config = dict(
    moe_layers=[0, 1, 2, 3, 4, 5, 6, 7, 8, 9, 10, 11, 12, 13],
    vocab_size=4096,
    norm_eps=1e-06,
    positions='rope',
    rope_fraction=0.5,
    init_std_o=0.0442,
    optimizer='soap_variant',
    learning_rate=0.00508,
    beta2=0.95,
)
Below are experts of layer 2 (counted from 0) of a mixture-of-experts language model. Rows are named router (the router's row for the expert) and show model dimensions 0-127. Each number is 50 + 15 x the weight over its row's rms, rounded and kept within 0 to 99.
After each expert's rows: a language model's description of what the expert responds to; "mostly gets" lists some tokens that are sent to it at least half of the time. This comes from a sample of Wikipedia text that the model never trained on.

# expert 52
router:49 45 49 49 58 61 62 36 34 60 45 32 57 42 50 70 75 29 48 50 56 59 56 25 63 45 48 26 45 49 36 58 60 20 30 60 56 57 55 69 40 59 31 58 37 56 43 34 49 60 78 20 56 62 61 51 39 63 74 36 38 71 39 41 44 18 62 49 48 43 74 33 30 40 49 54 50 68 47 36 60 49 69 50 46 43 65 72 68 51 41 68 43 77 60 73 27 67 80 77 31 24 38 32 51 65 30 26 37 62 78 56 39 42 34 73 23 19 62 53 42 61 43 59 27 62 29 42
What it handles: Copula and linking verbs after a subject or pronoun, such as was, is, were, being, became: "He was born", "is being designed".
mostly gets: " was", " is", " were", " be", " are", " been"

# expert 3
router:33 25 43 34 77 51 52 50 46 61 52 45 44 61 40 65 46 36 47 62 38 45 48 44 70 69 22 39 60 53 54 49 11 26 67 38 77 34 62 63 57 39 55 33 64 41 48 80 58 54 36 49 51 50 65 47 19 38 18 37 77 41 47 33 70 88 50 42 77 30 51 54 63 64 60 63 60 56 60 79 57 38 65 54 22 36 52 69 50 78 37 50 43 66 55 41 86 40 55 40 46 45 35 53 63 45 24 23 33 47 64 56 37 57 50 30 50 63 70 27 47 40 39 53 30 52 35 47
What it handles: Word-final endings after a stem, mostly plural-like pieces: os, ens, ans, ers, ts, ions, as in Yugoslavia, chains, projects.
mostly gets: "os", "ens", "ans", "ars", "ivers", "hes"

# expert 15
router:79 44 27 32 73 68 40 44 64 70 34 28 31 34 73 31 66 47 60 63 70 65 31 32 39 62 45 37 27 48 45 60 71 66 46 58 44 50 27 60 70 31 59 25 48 76 36 46 31 68 54 29 62 82 37 29 37 70 58 36 43 66 34 46 32 38 53 47 49 62 62 58 44 40 38 73 69 54 42 51 24 26 56 36 28 30 32 49 49 60 70 62 47 31 40 25 40 61 72 65 58 62 42 65 73 36 56 58 32 47 60 58 51 57 54 65 64 62 60 48 35 67 34 67 32 43 36 28
What it handles: Lone initial letters starting a word, like l, B, b, r, d, cl, plus his, her, the, as in racer, losing, rating.
mostly gets: " cl", " l", " front", " Arch", " open", " B"

# expert 37
router:16 29 84 50 47 61 38 55 40 34 34 67 76 59 51 62 36 36 38 47 50 69 28 34 64 66 67 64 45 81 49 59 51 36 37 69 53 57 46 53 37 40 50 90 31 63 54 49 47 55 32 77 42 32 87 42 57 45 54 30 66 42 46 54 66 59 40 45 31 29 47 64 59 38 30 48 58 71 36 22 81 65 21 32 42 44 50 60 60 42 49 29 44 37 60 57 38 65 55 65 35 72 39 56 53 43 59 44 78 32 61 27 41 36 52 54 33 47 42 81 34 63 45 24 53 56 44 52
What it handles: Semicolons, pipes, colons and commas separating items in tables, score lists and stacked descriptions of people, often after numbers.
mostly gets: ";", ");", " —;", "%;", " ;", " –;"

# expert 49
router:30 59 60 50 61 22 48 42 45 62 37 58 28 43 26 41 84 68 32 55 24 52 55 23 45 64 72 30 60 67 57 58 30 72 27 48 78 30 37 54 58 56 50 38 68 60 46 66 35 53 51 53 59 38 50 52 30 78 61 48 30 75 37 46 44 53 58 27 57 57 61 68 53 67 54 68 55 57 63 62 37 30 75 52 49 56 24 48 62 58 50 62 35 89 43 38 34 71 43 61 66 70 49 45 26 20 25 28 35 33 50 61 52 47 45 72 66 67 31 67 65 56 47 49 44 68 29 62
What it handles: The piece or ending agent nouns and words like conductor, mayor, store, plus the word or, Nor(way), National, director.
mostly gets: "or", "ors", " National", " Mor", " Nor", " Tor"

# expert 47
router:64 59 54 53 49 48 40 42 37 72 75 51 29 48 69 51 58 58 40 52 38 24 82 50 41 42 41 47 44 31 78 19 40 37 55 40 66 72 40 27 40 49 52 44 71 54 62 54 51 59 57 59 45 28 49 46 41 79 67 58 54 48 59 40 45 69 69 35 32 55 39 57 20 72 42 53 47 58 30 67 47 49 20 38 32 59 46 25 21 16 69 64 38 54 45 52 36 40 60 70 54 31 25 55 49 55 43 64 27 67 65 63 60 35 22 48 51 16 53 79 67 54 43 64 73 53 54 84
What it handles: Word-internal pieces f, F, ff, ge, se, ve, often finishing a short word or name: If, Playfair, Wolff, Lucifer, Ave., Posse.
mostly gets: "f", "ge", "F", "se", "ff", "are"

# expert 11
router:63 70 46 45 55 56 55 55 48 59 58 35 87 46 58 65 19 46 66 24 41 53 44 47 41 66 54 38 31 68 15 53 51 28 66 44 51 44 40 61 50 36 62 68 54 54 50 50 36 60 46 39 70 60 35 37 71 61 36 40 65 61 45 44 50 78 77 26 39 59 55 55 52 73 49 61 50 23 65 70 47 71 22 65 68 48 47 73 24 62 30 68 48 29 27 50 30 70 27 54 30 29 26 56 57 71 38 38 61 50 77 39 24 18 61 52 59 43 55 37 40 45 47 51 35 76 72 57
What it handles: Mid-word pieces built on double l or -old/-end/-ard, often after G or B: Gellar, enrolled, cells, Mill, Gr-.
mostly gets: "all", "ell", "oll", "old", "te", "ll"

# expert 50
router:30 47 92 52 34 40 77 47 65 35 41 60 69 56 50 79 65 51 57 49 26 56 61 36 50 27 48 47 53 68 58 22 51 56 55 40 35 61 83 65 29 41 65 80 34 56 66 36 82 23 56 68 43 48 63 47 46 36 51 44 55 64 53 69 39 55 29 72 42 54 22 56 53 37 40 59 51 47 38 51 82 58 67 59 69 51 37 51 63 41 36 41 38 51 65 36 42 13 56 19 32 58 36 58 14 35 65 46 55 68 54 58 38 58 61 59 46 36 30 53 44 43 42 48 40 45 37 82
What it handles: Commas separating places from regions, dates from years, and list items, as in Kerala, India; December 30, 1873; cartographer, engraver.
mostly gets: ".,", ",", " ,"

# expert 56
router:61 24 70 40 67 46 74 75 61 38 41 44 50 45 51 76 57 70 71 47 70 48 63 63 48 13 70 43 36 39 60 50 67 81 48 59 67 29 50 57 64 29 61 48 62 33 56 51 53 60 68 49 42 53 55 53 67 47 55 32 31 75 47 74 30 35 35 51 58 34 71 52 39 71 42 43 49 23 61 43 58 37 49 60 30 41 32 33 42 30 48 60 65 44 42 60 44 35 63 62 32 56 76 45 30 73 58 24 62 50 34 25 22 39 56 37 66 37 62 23 14 42 50 65 43 54 78 34
What it handles: Word pieces following an initial C or c, like c-red-entials, Car, Cor, Cap and C-rick-et, in names and common words.
mostly gets: " Car", " Cor", " Cam", " Cap", "irc", "andid"

# expert 39
router:65 73 34 40 69 66 59 36 65 49 36 80 57 45 55 34 53 55 59 64 33 36 42 55 34 44 51 55 54 43 78 76 82 59 56 53 51 39 59 40 54 45 44 30 49 37 31 80 59 58 36 49 37 73 56 35 22 46 30 60 53 31 46 44 38 65 29 18 51 51 48 73 37 52 57 54 65 30 29 55 39 37 39 43 49 35 49 29 26 48 38 70 58 39 48 21 54 53 71 46 86 49 34 66 64 75 61 87 73 33 63 52 63 59 81 75 38 43 51 57 36 37 53 59 34 28 61 54
What it handles: Two-digit number tokens like 10, 20, 00, 15, 50 inside larger numbers, years and statistics tables, as in 27,000.
mostly gets: "00", "40", "10", "50", "30", " well"

# expert 48
router:41 50 51 32 63 70 55 56 55 42 33 43 51 45 62 26 51 30 33 44 53 52 45 55 33 48 34 35 52 64 40 22 74 50 39 66 11 58 49 80 62 57 76 55 40 55 39 48 47 68 41 43 75 49 78 46 60 43 42 71 67 62 58 43 45 32 34 41 51 41 34 46 52 40 60 48 46 61 29 66 28 60 69 50 38 40 55 20 35 46 63 23 63 58 78 63 64 60 66 21 68 60 20 42 36 57 42 51 58 72 46 11 68 60 27 64 67 52 45 35 36 44 34 65 46 77 85 38
What it handles: Month names in dates, often in tables of minor planets or fight records, such as January 6, plus degree signs in coordinates.
mostly gets: " Mar", " October", " April", " January", " May", "°"

# expert 26
router:52 64 94 46 25 51 39 35 38 65 31 61 74 46 40 71 68 71 64 22 63 46 71 70 42 70 43 79 45 64 36 48 63 56 63 24 44 55 68 67 42 45 37 71 33 55 47 45 46 55 39 47 55 29 59 72 72 40 29 71 42 15 57 65 39 54 56 45 34 43 50 71 32 79 71 37 50 63 34 36 57 51 37 50 51 52 70 42 68 62 54 33 76 49 71 50 69 45 61 23 61 47 35 46 40 38 68 33 48 31 61 53 42 22 56 20 31 41 45 64 37 57 44 43 50 74 50 52
What it handles: Periods and other closing punctuation ending a sentence, often after a place, year or list, plus abbreviation and decimal points in tables.
mostly gets: ").", ".", "\".", ".\"", ".."

# expert 51
router:60 42 48 87 60 40 50 63 45 45 64 65 43 70 37 31 56 70 70 44 65 62 44 46 29 26 66 36 70 73 37 37 37 46 52 27 53 62 52 29 52 72 45 54 38 60 36 31 28 62 65 53 27 28 54 47 36 39 58 59 30 73 54 53 21 43 60 66 40 52 60 41 28 40 31 40 45 76 55 48 48 46 54 29 50 42 44 62 75 74 33 63 55 48 29 28 73 61 53 51 71 47 65 54 61 19 75 77 72 67 27 32 37 64 61 44 68 54 72 66 50 57 30 53 29 72 73 48
What it handles: Adjectives after a determiner, mainly first, one, two, second, new, former, as in his first book, the last months.
mostly gets: " one", " first", " two", " =\n\n", " new", " second"

# expert 9
router:67 71 36 39 53 56 45 54 54 70 32 51 54 50 65 57 61 52 64 62 73 64 32 41 71 56 56 42 40 56 46 65 69 56 78 59 70 77 39 39 50 43 34 31 49 51 53 38 42 66 33 26 72 57 43 41 32 73 82 37 45 59 37 67 24 43 59 40 53 56 72 40 26 40 27 60 53 52 51 40 35 42 24 28 53 35 27 79 70 35 37 71 31 19 48 36 41 68 63 69 49 31 45 68 68 34 54 53 55 52 44 39 27 17 58 61 46 71 45 34 50 54 65 61 44 53 22 85
What it handles: Word-starting pieces like f, v, b, fl, bl, Bl, plus all/All, both, High, United, often after the or of.
mostly gets: " all", " All", " f", " Bl", " v", " fl"

# expert 59
router:51 76 36 31 44 56 56 77 56 50 34 68 39 46 53 58 71 37 23 44 62 32 25 50 67 54 57 32 41 50 70 70 44 32 74 21 37 30 41 49 45 59 54 74 61 25 62 71 59 42 37 60 69 49 57 25 50 36 68 66 51 48 62 23 49 62 70 39 46 50 66 50 45 58 34 59 45 62 59 61 37 37 36 23 37 59 46 51 54 15 51 28 55 50 51 41 78 61 56 24 82 51 63 29 53 58 26 51 45 84 37 60 64 54 46 39 39 44 40 70 74 64 65 58 51 88 43 69
What it handles: Mid-word pieces such as ag, av, mer, ov in infobox labels and names: Engagements, Former names, Suborder, Sauvagine, Boltaboev.
mostly gets: "ag", "av", "bor", "aim", "rug", "mer"

# expert 5
router:53 76 29 60 56 55 53 45 48 36 65 31 61 34 42 39 55 31 59 77 59 51 63 36 34 68 43 55 42 65 73 44 47 59 31 41 73 64 50 52 69 65 49 53 55 65 37 32 30 64 15 57 68 49 51 39 33 27 83 45 35 66 58 43 42 49 64 51 66 48 46 55 52 24 65 57 52 52 49 66 30 55 66 39 71 46 32 74 65 56 66 42 65 62 26 26 50 70 83 36 52 50 41 43 26 70 38 79 59 76 44 41 22 68 43 18 50 42 12 37 42 63 41 37 47 60 34 43
What it handles: First pieces of proper names and place names, especially ont inside names like Montrose, Pontiac, Fontaine, plus New, John, Man, King.
mostly gets: " New", " John", " Man", "ont", " Mon", " man"

# expert 4
router:71 58 52 42 55 34 83 32 45 67 41 39 75 59 56 32 70 40 56 34 16 61 56 42 32 42 54 51 70 49 43 74 61 22 42 13 42 49 45 75 41 55 28 29 51 33 45 64 38 49 36 77 35 61 44 91 36 62 62 44 48 58 43 56 87 44 66 37 44 67 61 54 56 50 45 62 49 36 36 45 40 27 58 42 41 40 29 19 56 64 55 33 46 44 79 30 38 61 51 54 70 42 57 68 62 79 70 42 41 76 56 57 77 42 43 43 51 41 64 40 48 52 40 65 40 53 76 47
What it handles: First two digits of a four-digit year split as 19, 20 or 18, in dates, ranges and tables, e.g. '19'64, '20'17–2019.
mostly gets: "19", "20", "18", "17", "16"

# expert 21
router:27 32 64 28 33 37 26 77 49 64 36 45 43 66 49 62 41 77 56 30 31 66 50 36 49 27 43 77 40 78 55 29 59 65 40 69 30 68 40 68 46 70 65 31 32 36 34 45 43 52 53 44 32 44 37 53 70 65 49 70 32 44 50 54 41 43 61 68 48 54 73 51 61 26 44 45 57 53 66 63 45 40 89 43 50 52 61 29 61 61 53 20 69 57 48 55 36 62 47 58 18 56 68 62 33 31 29 39 88 30 56 51 54 38 31 66 64 63 55 62 48 51 46 64 76 59 28 61
What it handles: Prepositions right after past participles or dates, mainly by, on, at, with, from, as in released by, replaced with.
mostly gets: " by", " at", " on", " through", " via", " against"

# expert 30
router:68 59 45 51 57 53 71 47 55 66 51 50 51 44 67 29 30 53 24 59 84 43 41 34 42 85 61 46 52 75 52 41 18 55 74 62 66 46 48 50 60 42 49 40 76 58 45 36 28 45 68 76 45 55 28 67 39 37 28 31 31 56 46 69 26 48 62 49 59 40 37 52 92 40 51 60 66 44 28 45 90 42 72 44 56 38 23 43 62 61 31 30 38 30 45 42 55 59 13 73 53 68 55 65 51 80 58 51 39 49 58 50 63 69 41 43 36 39 52 49 35 42 56 54 44 63 40 32
What it handles: Word-final suffix pieces ent, ents, ence, ant, ential, as in Equivalent, Incumbent, Permanent, plus for, him, them, least.
mostly gets: "ent", "ents", "ence", "ential", "ental", " least"

# expert 62
router:41 27 43 69 73 50 46 25 54 60 42 80 42 32 38 25 46 54 49 62 62 55 68 73 44 27 29 64 65 30 59 46 68 41 55 53 43 42 48 61 41 46 41 43 67 39 41 70 67 48 51 64 66 63 44 46 78 61 51 34 73 36 44 64 58 63 15 72 43 42 38 51 37 41 81 59 65 68 44 46 36 86 60 52 31 34 79 22 29 55 24 60 65 36 72 55 59 46 47 32 55 37 62 26 47 39 55 62 36 43 55 18 83 50 72 66 63 69 62 35 57 60 57 51 49 33 47 42
What it handles: Single capital letters S, M, R, E, B or Z opening acronyms, codes or names, such as SSRI, BJP, CZE, Waffen-SS and NYSE: STWD.
mostly gets: " S", "R", " M", "S", "M", " Z"

# expert 40
router:12 60 36 56 50 72 64 44 83 32 49 44 66 65 56 49 48 46 31 62 46 43 24 51 39 56 35 48 48 42 39 69 28 48 51 54 24 43 70 52 42 47 46 45 23 58 78 41 42 48 28 74 52 39 40 51 40 44 35 28 48 61 54 29 48 46 49 24 49 66 31 50 59 61 44 39 50 57 60 42 80 51 47 53 51 45 37 69 47 24 62 23 48 52 49 82 47 27 34 33 60 52 37 41 62 69 64 49 59 54 67 66 86 56 19 52 20 72 76 64 69 35 64 48 59 55 93 47
What it handles: Noun-forming suffixes ending a word, such as -ation, -ity, -ment, -ence, -ades: Legislation, decades, tradition, formation.
mostly gets: "ation", "ency", "ration", " election", " district", "ization"

# expert 1
router:34 66 46 49 38 56 50 41 44 50 55 27 48 62 35 30 45 57 34 73 63 40 54 34 52 21 50 53 41 83 49 45 81 63 75 73 47 33 59 40 61 38 62 43 55 43 36 55 49 62 45 55 56 75 28 40 65 37 50 46 31 26 43 58 70 42 74 53 33 27 54 81 73 83 38 43 52 54 31 52 41 41 24 16 75 47 63 54 46 41 63 66 27 49 38 65 40 66 63 63 35 35 45 34 52 36 53 73 51 62 28 60 32 63 71 32 43 51 50 40 79 69 51 60 21 30 62 29
What it handles: Opening pieces of split words and names, often prefixes or short syllables like Pro, con, sub, ub, reg, up, Or.
mostly gets: " Pro", "ub", " Ab", " Or", " Con", "up"

# expert 16
router:51 65 20 57 55 44 35 57 42 38 57 41 28 65 61 42 52 58 50 24 59 68 47 63 44 38 45 44 47 59 61 33 67 74 45 40 58 70 46 63 45 47 59 40 51 39 46 75 55 67 45 19 67 74 33 23 42 74 33 63 48 59 33 32 73 19 51 48 60 14 56 72 35 62 32 60 54 50 31 64 50 33 30 77 26 61 35 65 50 50 52 39 12 28 59 29 55 59 70 69 58 74 38 58 51 75 45 61 41 82 36 61 47 44 34 32 40 41 45 18 50 50 50 62 47 38 32 59
What it handles: Word-start or inner fragments like ag, att, comm, inn, ank, in words such as aged, ago, agency, Lanka, Ouattara, graduated.
mostly gets: " comm", "inn", " Ag", " att", "ank", "att"

# expert 14
router:48 24 42 54 47 34 56 40 71 21 48 55 65 64 58 68 56 30 33 36 66 40 53 55 16 67 35 38 37 68 26 65 57 69 62 31 80 19 44 68 31 50 60 47 59 64 57 23 63 45 25 52 37 18 49 61 68 67 42 30 41 60 55 35 59 52 45 34 55 57 57 54 61 69 55 52 41 75 59 70 75 53 49 36 27 42 57 44 64 48 59 43 33 50 32 44 55 55 31 61 24 34 73 32 25 33 24 36 86 66 68 61 61 71 23 53 51 59 52 65 51 54 54 32 46 55 55 58
What it handles: Word-final suffix pieces starting with a vowel, mostly -ate, -ale, -ary, -ative and -ine, as in moderate, facilitate, Aristotle and Louisiana.
mostly gets: "ale", "ate", "ales", "itive", "ola", "oda"

# expert 54
router:76 47 53 46 49 48 48 58 77 69 52 32 25 49 63 36 74 61 72 68 22 62 71 55 24 77 52 34 51 71 74 31 38 39 29 41 51 61 63 62 53 23 58 45 43 54 49 56 38 50 68 34 35 59 40 57 55 38 62 39 45 49 60 58 43 53 71 24 49 40 44 43 57 62 63 36 55 60 63 56 34 62 32 35 23 41 66 66 58 71 74 35 50 39 55 41 46 27 57 74 27 63 16 40 51 19 37 27 55 33 67 60 70 49 82 66 45 65 22 50 59 40 47 56 32 27 71 53
What it handles: Mid-word pieces it, x, et, out, ox and capital X, as in switched, FedEx, TurboGrafx, X-Men, targeting.
mostly gets: "it", "x", "X", " X", " del", " x"

# expert 61
router:64 39 49 28 58 49 56 39 71 56 46 29 11 40 55 70 79 29 47 38 67 68 28 60 32 59 42 31 40 50 39 71 40 56 46 63 41 60 52 75 74 34 84 64 46 51 46 31 44 64 19 27 78 56 76 31 31 45 30 46 48 58 62 43 59 25 46 36 30 51 57 57 58 14 38 51 49 56 22 76 32 46 50 59 50 49 37 65 28 65 64 26 53 41 63 47 75 73 38 56 68 49 40 55 39 55 50 52 56 68 44 22 41 57 44 60 60 53 52 49 36 55 39 66 48 81 60 36
What it handles: Month names in dates and tables, such as June 2013, 10 November 2010, and August–September, plus some nearby word-ending pieces.
mostly gets: " October", " April", " January", " May", " March", " November"

# expert 32
router:58 30 35 76 48 62 52 37 53 26 49 60 29 35 59 38 48 47 72 50 78 63 83 57 21 64 68 47 47 56 47 82 41 28 49 42 51 49 44 44 52 50 50 49 44 63 63 38 56 49 64 60 54 65 55 46 83 22 38 65 54 26 55 34 28 50 53 80 30 45 52 42 51 39 49 55 64 58 77 52 50 38 20 43 61 51 54 87 50 34 54 50 65 33 26 34 43 40 37 77 18 80 36 68 44 46 14 36 35 77 44 56 44 55 46 72 44 54 52 56 33 57 56 28 47 37 43 30
What it handles: Mid-word pieces such as ang, ong, an, ung and eng inside place and personal names, like Bangor, Palembang, Hamdan and Catanduanes.
mostly gets: "ang", "ong", "ung", "au", " Chinese", "ange"

# expert 31
router:53 68 77 41 46 25 59 71 58 74 27 68 46 49 65 50 27 43 73 50 45 56 32 41 30 13 64 56 41 60 41 18 33 53 39 57 45 36 40 62 73 34 52 60 42 34 44 34 46 50 42 52 72 65 50 50 32 59 26 52 70 36 44 54 29 60 63 63 28 68 63 59 61 44 61 56 58 51 68 54 73 66 57 28 89 42 73 34 28 61 54 51 48 40 60 47 45 64 62 62 91 52 26 75 61 35 71 33 52 25 52 54 46 56 57 69 60 31 51 50 59 42 59 53 37 20 37 32
What it handles: The word to after verbs or "first woman" phrases, plus modals would, could, can, and some table pipe separators.
mostly gets: " to", " would", " could", " To", " should", " must"

# expert 45
router:48 39 50 32 40 51 35 50 50 38 33 35 34 42 57 37 69 52 81 52 58 65 32 50 35 72 39 34 60 67 68 71 37 61 63 49 57 52 43 83 54 33 57 42 50 59 41 80 55 55 33 36 60 61 65 39 32 66 58 52 43 64 39 77 68 31 57 31 23 38 53 42 33 40 49 65 50 70 75 30 29 45 73 42 76 51 26 28 33 37 42 62 59 55 39 47 53 67 69 67 46 51 46 30 58 52 30 65 36 70 55 52 47 47 61 70 51 60 15 50 13 42 67 69 52 18 32 80
What it handles: Stems such as og, Ind, Med, Olymp, music before suffixes like ical, ology, as in pathogen, Indies; also % and As.
mostly gets: "og", " As", " Ind", " music", " Med", " med"

# expert 13
router:35 55 41 37 60 31 53 41 66 37 33 85 40 47 61 64 74 14 64 24 48 13 55 57 57 62 50 70 36 51 28 46 51 44 54 46 52 53 34 24 50 52 75 46 65 53 83 41 49 48 44 49 58 49 32 35 74 70 70 54 38 58 48 41 33 76 37 70 65 67 52 36 42 75 57 59 45 52 51 33 49 67 35 31 43 51 58 65 49 53 46 48 41 59 63 61 41 55 38 55 91 66 58 59 59 57 24 53 39 63 67 31 11 57 54 40 81 69 35 49 52 35 18 58 35 46 69 47
What it handles: Accented vowels and vowel pieces inside Spanish, Portuguese and French names and words, such as América, Zoltán, Enagás, plus el, ie.
mostly gets: "é", "á", " Mo", "el", " ESP", "í"

# expert 43
router:40 48 39 56 40 52 38 54 72 63 45 43 38 56 60 28 76 68 80 47 25 55 57 62 28 72 41 40 30 63 76 26 29 41 67 15 67 77 66 48 56 47 24 40 61 47 43 63 51 52 53 30 63 59 40 57 37 48 40 32 66 38 58 62 56 59 59 21 68 71 76 34 63 32 44 28 56 32 75 60 44 66 58 58 15 50 44 61 74 65 68 48 35 38 47 43 43 61 74 54 30 75 46 39 56 41 36 39 66 24 47 55 68 50 77 62 41 65 40 57 40 53 50 33 39 45 54 81
What it handles: The piece it and similar pieces such as ited, its, ite, et, ot inside words like Sanitary, kitchens, Pittsburgh, elicited.
mostly gets: "it", "its", "ited", "itt", " did", " Mot"

# expert 17
router:79 44 27 35 70 61 40 43 61 72 32 27 32 33 75 29 66 48 59 64 68 65 35 30 40 60 48 32 24 50 45 59 71 64 49 56 42 55 29 58 75 27 57 25 52 74 39 50 34 69 54 29 59 81 39 30 40 71 56 35 39 62 30 44 32 40 54 45 53 58 67 62 46 41 37 75 67 54 42 49 24 29 56 36 28 27 35 50 50 54 70 63 48 29 41 27 40 63 73 64 58 62 46 63 75 33 56 57 31 48 63 60 54 59 59 63 66 55 58 54 36 67 34 64 33 39 40 29
What it handles: Space tokens opening table cells before numbers in catalog-style tables, e.g. minor-planet lists, plus the pronouns he and it in prose.
mostly gets: " it", " he", " Sol", " It"

# expert 34
router:46 39 60 46 67 41 65 38 51 66 29 57 33 38 41 38 92 55 50 51 41 59 71 30 50 64 79 38 52 77 48 45 34 67 24 55 69 27 42 46 54 40 39 37 63 46 47 52 27 54 39 48 68 40 53 50 50 69 63 34 21 66 34 39 38 56 63 17 62 33 56 71 61 62 50 65 53 50 76 37 46 36 84 54 61 46 29 43 66 51 54 51 40 70 39 35 38 69 38 62 76 65 42 44 47 27 22 23 30 31 56 58 51 33 52 81 57 63 28 74 65 61 59 66 38 66 29 46
What it handles: The piece or inside or ending words like boroughs, Gregor and theory, plus the word or and "University of".
mostly gets: "or", "ory", " Nor", " Mor", "ors", " Tor"

# expert 20
router:52 35 43 77 63 44 41 49 55 70 55 63 41 45 36 46 49 56 47 57 74 78 44 59 64 23 28 46 79 74 89 25 46 43 37 44 23 30 42 43 43 52 35 42 21 62 37 63 69 51 41 28 53 64 50 50 31 39 70 38 65 18 50 75 67 57 47 75 66 32 37 53 43 70 60 36 53 23 31 20 34 72 48 70 56 44 77 39 70 31 56 66 41 48 58 32 52 55 50 34 54 63 27 35 48 78 58 25 38 50 43 43 50 42 54 48 40 45 41 34 51 50 66 56 38 55 69 69
What it handles: Single capital letters K, N, D, V, U, Q or J starting names, acronyms or words, like In-Q-Tel, Pope Innocent XIII and URL.
mostly gets: " N", " V", " K", " U", "D", "U"

# expert 44
router:66 34 60 38 54 48 40 55 77 56 79 81 55 80 49 68 52 45 42 71 57 67 51 41 61 38 74 38 38 50 16 59 31 66 58 56 69 64 48 28 51 62 25 44 25 62 33 31 47 38 49 81 52 61 30 34 52 62 68 50 35 37 68 52 40 64 23 38 29 65 69 46 45 48 65 47 67 69 44 61 52 37 61 52 44 49 38 44 46 51 63 51 24 42 48 33 44 50 60 45 69 33 43 56 71 76 37 21 38 51 44 56 42 51 47 53 74 19 13 43 67 61 45 36 45 71 29 21
What it handles: Mostly the preposition of after a noun (branch of, top of, numbers of), plus for, from, among and adjective endings -ous, -ical, -able.
mostly gets: " of", "ous", " National", "ious"

# expert 18
router:66 39 42 21 67 66 28 33 51 56 32 62 26 38 66 29 79 45 39 80 51 70 38 49 41 79 43 36 19 49 42 46 86 53 44 51 67 59 37 71 57 46 51 22 49 52 36 14 34 64 67 43 66 60 42 50 42 62 60 37 41 65 49 40 30 35 56 43 39 43 68 40 58 43 61 80 60 44 57 57 44 49 53 58 25 43 36 52 44 63 60 75 36 32 49 28 33 57 50 55 48 67 44 78 72 19 65 69 42 51 58 59 46 58 46 72 50 56 66 67 45 67 40 75 28 38 49 25
What it handles: Possessive 's and possessive pronouns his, her, its, their, my, usually after of/in/for, plus the edic piece in Dedication and Prediche.
mostly gets: "'s", " his", " its", " her", " their", " His"

# expert 60
router:23 29 45 35 64 36 73 46 61 43 46 65 48 38 52 55 36 31 45 49 50 24 35 42 77 48 30 46 30 26 87 57 66 26 63 61 69 45 52 45 55 82 56 49 54 65 63 68 55 49 51 58 51 32 38 71 48 48 36 39 67 39 48 25 34 93 67 31 65 45 45 41 83 44 59 36 46 75 69 67 63 61 47 41 51 35 40 36 52 40 54 24 31 47 56 72 15 21 56 65 62 29 41 46 55 25 62 48 37 72 61 66 42 59 55 41 57 62 31 53 66 59 56 48 46 26 55 46
What it handles: Word-final plural or third-person suffixes es, ers, ies, ions, ities, as in passes, meters, decides, identities, Accipitriformes.
mostly gets: "es", "res", "ms", "ues", "ters", "ins"

# expert 23
router:50 67 39 45 35 50 42 58 62 59 52 34 47 51 58 61 56 54 78 18 39 51 41 42 17 69 31 51 30 58 19 74 77 49 28 25 65 44 64 31 51 32 32 63 59 49 33 61 49 47 55 28 49 63 63 56 26 52 50 46 53 57 57 48 72 66 48 56 44 68 21 39 61 58 49 67 45 22 31 65 32 38 41 37 69 52 67 62 30 67 45 59 57 55 41 45 78 44 22 48 44 61 09 65 57 58 53 64 58 77 59 59 36 41 36 70 43 75 49 40 39 70 81 59 43 70 38 26
What it handles: Mid-word consonant-cluster pieces like ich, oth, ath, ott, ph in names and words: Gothic, Jonathan, Hemipsilichthys, challenged, Archaeological.
mostly gets: "ich", "ph", "ott", "eth", "oth", "uch"

# expert 53
router:74 41 29 44 74 65 34 49 67 66 35 24 31 35 72 33 59 49 60 64 69 63 35 32 34 61 45 27 31 45 57 56 68 56 52 58 39 54 29 61 65 32 56 16 49 70 35 41 30 66 50 26 57 80 40 32 40 71 57 33 33 73 34 40 33 35 47 43 53 64 67 52 39 35 37 69 64 58 39 50 28 31 61 36 27 28 29 45 46 49 69 66 50 31 40 28 39 63 70 69 62 66 44 71 71 36 61 52 31 45 57 57 50 59 57 60 63 57 52 45 31 67 28 64 34 38 32 28
What it handles: Two-digit number pieces ending years after 19 or 20, as in 1957, 1995, 2015, plus scattered word endings like happened, catalog.
mostly gets: " Cat", " make", " cat", "05", " decided", " Europe"

# expert 7
router:55 38 49 24 51 70 43 45 42 67 38 44 42 61 56 52 66 51 60 68 36 36 61 42 24 63 83 55 73 64 51 39 61 45 27 53 40 70 39 62 60 30 51 40 32 43 42 64 59 62 33 32 43 72 72 40 30 43 74 15 30 52 44 59 52 27 55 29 47 28 62 29 38 65 32 59 51 36 63 70 25 60 58 59 40 41 49 70 69 25 31 37 49 63 74 48 54 53 59 61 42 34 64 67 59 61 74 50 33 59 61 36 64 72 58 18 35 74 51 49 60 36 65 40 49 81 14 48
What it handles: Pieces containing act or ct inside words, such as Interactive, lactic, direct, plus year-start 20, South, North, Dr.
mostly gets: "act", "ct", " act", " Act", " Dr", " dist"